Weights of a small mixture-of-experts language model, trained from scratch on English Wikipedia: 8 picks a token, a variant of Muon for the experts.
Below are experts of layer 9 (counted from 0) of a mixture-of-experts language model. Rows are named gate (a neuron's input weights, with its number), up (a neuron's input weights, with its number), down (a neuron's output weights, with its number) and show model dimensions 128-255. Each number is 500 + 50 x the weight over its row's rms, rounded and kept within 0 to 999. Numbers have three digits each.
Before each expert's rows: a language model's description of what the expert responds to; "gets" lists some tokens that make up at least twice as much of what it gets as of all text. This comes from a sample of Wikipedia text that the model never trained on. Tokens count by the router's weight.

# expert 44
It responds to: Dashes and list bullets. Hyphen bullets starting infobox lines after a line break, like - Fate: or - Recorded:, plus score dashes such as 1-0.
gets: "-", " |", "|", "–", " ", " /"
gate0:569371487441501496486545504469413558526465416490493419563572570515475520396486475535495529541517531482456519639461402562408505535499525488497448541452499497403436486497462508560502526459528498568398530471542506509518490470530513478509503494560535573512448465479514509381517502610438468505542527485418552592543464516563531549451528488494582482545501490486526541480469499520585579556554
up0:600433509588437597568396601515492513519489495519496491503541524515476487442466516472478542489515440537413526471501476536437488522547456431509552550490575549397454462472453588496500484528557485519426509392433460484456622474522572626455465474447563455475445497571506504444456431559543517431456570601437519501556416527486533553468536482468529530478484518461553514539529472499469500483539
down0:497444483498460486502567535501400482459517498553467499458504457453515466526517448607491501548510476567434552446484609518520464544553485373566510521463555504549451463447414538495522553392478535492463520495571549457492572537524518481526510537536554536533499521546531453496484497549551525605580589532573426612481491526573471438496480457508488431474520476510514423593477561491537457410468

# expert 18
It responds to: Clause-ending punctuation. Commas, periods, dashes, parentheses and quote-punctuation right after a noun ending a phrase, plus following connectors such as and, while.
gets: ",", ".", " (", " in", "),", " and"
gate0:491501490484571433459452582471465469482541445446526497475506551550500526531458519554392570459456480547545441570506523491530489498467539491493599433506492591475484462479491487415562448600553474553473423554535543502500496544594524467508511472450468417546479475470415433524506489515491562512501532449505575579491479545446507481584511545515483422553525515529465452484334449534512445476506
up0:534557386517491460486511519491505489514432537543533582445442485495519437472549509569498492582511489497496479421520494444478465555532430494524434553509459479537536512528520566423505463489473581487504470387504455493503463510549541414500473462394531546487483564487525540562499497412535545472404510413478494575428539503465612522509554550474512547435536516519552475480579465511397534615489
down0:498392478580555485464486598524432454468520453583500480478525588550483479429515502501493427531421466513506492412561536501499477575377527439488547467504496423487505533525586545596468567566568454510506479498550411517436447535514425534483456482489502502458489594497520575467505563554531533398542475478434507507475439470526454462503552463529593499438549487486505509410642393441537556483456

# expert 19
It responds to: D and ed pieces. Word pieces with d or ed, mostly mid-word or word-initial, e.g. the d in odd and overdubbing, ind, add, edit.
gets: "d", " D", " d", " |", "D", " r"
gate1:485541461479537380507554531475440532550503439467579428523475435461495498509492539505574413599443500398515450474568478503370503485394541558405496561573540577511457587511469536505434629568469509572521428490500519494480467493521513599515477490453498461478530569484569447527468557445528479483493550545522559469473578410466427490505490531525471448501446457485576476437530454488476508539412
up1:505526475471395508500439509535508444385423529518432565559515575590530453548467503464474483544504488484541517550406531540538478546530340466563523443544420546487565502493560520428488387501514584466558522446438536590462552512507335455521505533541427563599486418529464503418498475556496512472531489495489511562557424512429521528492515519481480481477506542471444493548451519587483490497504
down1:501535465401418523556580501490501555641465598557566511497564555566451552408413496455478553460580535471519633457556571524552457453533507528500549503438557487420465631519467541418468574571471461461452496436492489432517498566434540449479431479468423535508512478527495536558544501513476514522474544539535427574551546502531477576544546535523406507534514619498407521526572572528509536593488

# expert 11
It responds to: Word-initial fragments, table cells. Word-opening pieces such as per-, imp-, ass-, ret-, as in permanent, permitted, and spaces or bars between numbers in stat tables.
gets: " s", " ", " S", " t", " per", " a"
gate0:423415442558540498506600532542445494453468464482522408523479465508493521534578518424585514414553539452583517466538486589517522466532626440472553594534565535534535552605553527493430488467498567453479608512544543525523482570458513569661485512487546498546524428624546489602440449559415432517514542508508547575515568603469344487456555541477560412471487492478494470486369481556563566552456
up0:473589558530524422504549540495454486507483461489478508452381477567452540446416546516522433446510412595479548492528539475549557546496498479407532581488504384478551535598550478450460459557524622455525536509436461464542523544542560531608506514445544565490519490542549511588489420436469444535462511515427454520471533559460484500541511549615598434558453459499557544509535479534484451496557
down0:502518531395522528436483552506552536488477521517490470593482578558551498537499484484475484461469576545524444492518515566533525358490552528427525455498544507480543482457443521459553466476522530468589494570478474493489441434431532478624407546449529463554460540484659591340493519589517471501429504490523448606485462579497468555603567455402458474418475494457454532525379550482473585523480

# expert 56
It responds to: Clause-linking function words. Conjunctions, relative pronouns and prepositions joining clauses in running prose, such as which, where, but, after, as, of.
gets: " and", " of", " to", " with", " as", " that"
gate0:481448617431504532353474437497453527522442561522434526536497504599506568507650525511581380437505468548521502580559580412467472493485541434502419475392514402491456520392506433439567456492424561429510603437479490411496494421413508572461553509571515497493516485577541410586481533478585547522466566435442438507552609476434528520469485506531426440571500423519569517440434575443495532479495
up0:565487443488410518507525489470506455379584548484580524569474573436477444466533415500453519508518477433385486488517444479393422462428537508452574544429542568557542536479549512512514588480506404489640418482464565477521483502404548552550515392511524532550519560442493578431573530476560456558535557543447511490502521482489555433494539466476532593472490445465459456473501486450514404450481
down0:530479434431440468570480486431502462447550421556550418493483484516385552561583480522531456486370498535485502479553480516480485539469559395441485526500486472430475535523548522534555521539415521580481589500443519424511464511550484500493501488526467504450538510450455440524564490521481529557457574473469550577497474379452481542487460497550445561441530405414505459464480506462532460491535

# expert 28
It responds to: Math code, foreign prepositions. LaTeX pieces such as \ variables and subscripts, plus prepositions: of, for, de, det, def, vs, f in D(f).
gets: " of", "f", "t", " T", " de", " v"
gate0:601423561465447598462569421495523511520460497531576454531498448483509631475582485467491390479555517487486457591510487447545477374532512481483523478515549504467503422456506577487519420514511433517507520425524511377523489546472517501486592579525487595494436477376470493515448524528495469517546556489424546460443439541557561435542571519476504360473505451580540599523461449528493426527500
up0:562556493485497501548504452463433551525527391446521620478446450584544463390480493591440529443508489480488489533462433570480469536513491463561418517428415495465440440507434572452501462566449546516492557522469539535567534441539463440485472542512441521461443522576397458450535434494520474522410508512541466531553573496413508518612537460499497495444506408523526398463504603424477482539508
down0:477436448493560553480502564488409480460525523539483591525477509551520451357539511477510452473621489501531543596521524484518549491529492535491422650504509529513619561507507553439557489526538464536476442494524521526586568561476464482530482474436453553479478439460582495481512550467581566529483515517569479455494503471456523541428461509383495600627436463508473549561531481558477470474489

# expert 23
It responds to: Verbs and prepositions. Verb endings and function words that link clauses in narrative prose, such as -ed, -ing, of, with, against, between, announced.
gets: " of", "ed", " in", " to", "ing", " for"
gate0:629440534507541375427478532514436525544486533489552455465477452504437439451486512560525471601496435482527540445440535559558469518498482510435515623553537509506485527587518573458454462588417528544441501456626521503547519536505553545474540436464542493523470476595448504547512476500462477477509523506463554471511469483488492483534533557452563501542497612478540585575581574510492429501505
up0:488605495525517511522493503486543438572574528545475541520423656581483505556551429521448468437417486559504450599522391421469509421604382500488491398463551532458533486478481487526542545344609482492631531459428543581463508523460546517431515601524445527473502510510541471562472504536474519484468469542491483463476536599535467472522506468595454515411492449571517454565492558566499585554511
down0:457479522479515490590498416447542572478454490477565581503473470435483590512488540467514461530389549504475540503520500376601494493544487509525491530470425547554414458484568552472469582491491465453529480452519515462404475557487483594439508547587540542449433460438433511624452539498461441528481522563524511552548499503501492484450549471523507463425480480525472531473451487441418605529572

# expert 25
It responds to: Function words, adverbs. Auxiliaries, pronouns and degree adverbs in running prose, e.g. been, would, they, too in "too thin", pretty, very.
gets: " to", " a", " was", " is", "ly", " it"
gate0:598536511417351508583467425502451452532579492529486537549489620467456480421575488441406505418476470533540526542513508513488500490538512518474499517466445510590509612483510453513599527467551480448566512474548472497453431453461514580498563519544475444586476529443465572516581528527529456552451468501497611532470561567452492533480447613484553531538495467460343443496512562527546571517588
up0:555447547500448508524505506507542505421542468616491567495465521518446453434594496491443475460529473426599491487516451526488403488454610541532515453477460478532500605519525470428491504468465521360497454486579433524456548529509526493484497533550386406629502544447468538532558500492561514489462494500461612547471554508571450500475484529489552530498514552525408476472535530511495524458559
down0:541500439459460369468455499541564449417409480524522485465515527542463470523495466482562528506495525503492498421497567532516554586626521465481480435515524572470535419468510513371455581553488536474588469485562498514547563430445515400473461487509555490496526491549544492536567502483550433512584438477467483625511357543481481527585486444517554461501497493507556469419482477439560411560451

# expert 14
It responds to: Clause-ending commas. Commas after a noun phrase ending a subject or appositive in prose, such as newspaper, and track,, plus list semicolons and and.
gets: ",", " and", ";", ")", "),", " by"
gate1:513555477484444565518562451554545488488423460489527410513491486425429472519474549466496432675464504516401570494515488535460513530436496456545505512516407487527537409537487523579426488473531491596520446407502526562506455490559487469557506484538499511508556520499538520426415535537450480518524482599426517418513649594484465485495592533547574515546458461504545410527510536495543568459498
up1:515517608532506559468416455548467509532509529474528516533527595545486457533598438542517556454451474556517485539449491538564550473491474529364513468553609551436468482530467461447547485447491505448495485497442500507544555562450527522512504488480551545484477478625477356554557522593601450505570480451485511553470447481498474469496528571484460445563456437461545513506533419435555395488489
down1:472486454510438469581469517541473469480420431506523600619547529463553490544519505480604561582485432425435529477437452573534556553514554388540529488502498463484431508515491530490540532562490486561473490476554505536467442536460422495490442549519504502553519489605465547426473503470541438523603468513474544448516421501532441465504572487435508515436571518396545428513557468576511528515473

# expert 58
It responds to: Word-internal syllables. Middle syllables inside longer words and names, plus digits in years: Acap-ul-co, tob-ac-co, viol-ins, cele-br-ity, particip, subsequ.
gets: "0", "9", "ul", "r", "ol", "ar"
gate0:528512448481474445544448470546349421517525447531474516426574481510378486514453463433475571484418548437454445455448517591446431556495513501388553451460565442449505544463563508520513514456480522451481412493530479536485464529489475445464610511490510517504495559491629517477521432554544435509490585474533555508451487493540452553486561577595544529488576598409423469389516542530496548470551
up0:462527449536486445368544538433563516526504432420457478527408529463584542440479512514460447468534519559545503514473450479486527383490548516511510517537400506580531443508439533467442554415506467487457455546481605485480518459591577506442463423541554538487475500563459479537471449484496542594488484447479440476540397434477506509487499517477452441537376467528496538478478439496502456452600
down0:499383527458517587546529541468540561482485455540576407531507662494432408444526475468557504494563492406615509511548568460559497510554508567566536510576413518494510518547505528562547523552618470519527575475480484397448513447452485509401490546459477476446470465482531526418477475520492561453574459518407461494422507553466533425492439561435568488540514465511439515491414409519516576591579

# expert 2
It responds to: Prepositions opening phrases. Prepositions starting time or place phrases after a clause, such as in 1869, during his childhood, from 2006; also table-row pipes.
gets: " in", " (", "|", " of", " from", " on"
gate1:542498568490432513582538521478498399613585492489536515563497503485435456545457604578550490515471591488476526423547464471515578513476517443465539601522576502473494464485534466466546418495397549440461489498574591514562442472529463426501492519543476414558526433562490438496491520448576540445526445551558607576505544470490550556553561453498434569526550504490483440514580489524574512511487
up1:510538498540588607475453473500529548434415476450541486434540464450533547449504430464461491503464392582504573556493502483484393522541455546545507571476468485538505524491467536511557561469565417569573560562426424474467560520463560542562493511473533510412454517496518546513588537530436456533480542488459414480548473537471488449407470540495537430464428463457423549470558476517461533444552
down1:498424495469493378550470452464486433528560515488543532539516469484509492572486537438452450436456525554540544518462531494576529585504504448568592575441379577553462534493482589485545509570450497388429534493514474418439459456498423567462536497459559476590557480464412390484485484502493515453542525566485566473529496533400548526550509442507505498459519544443447454435470482464590419568441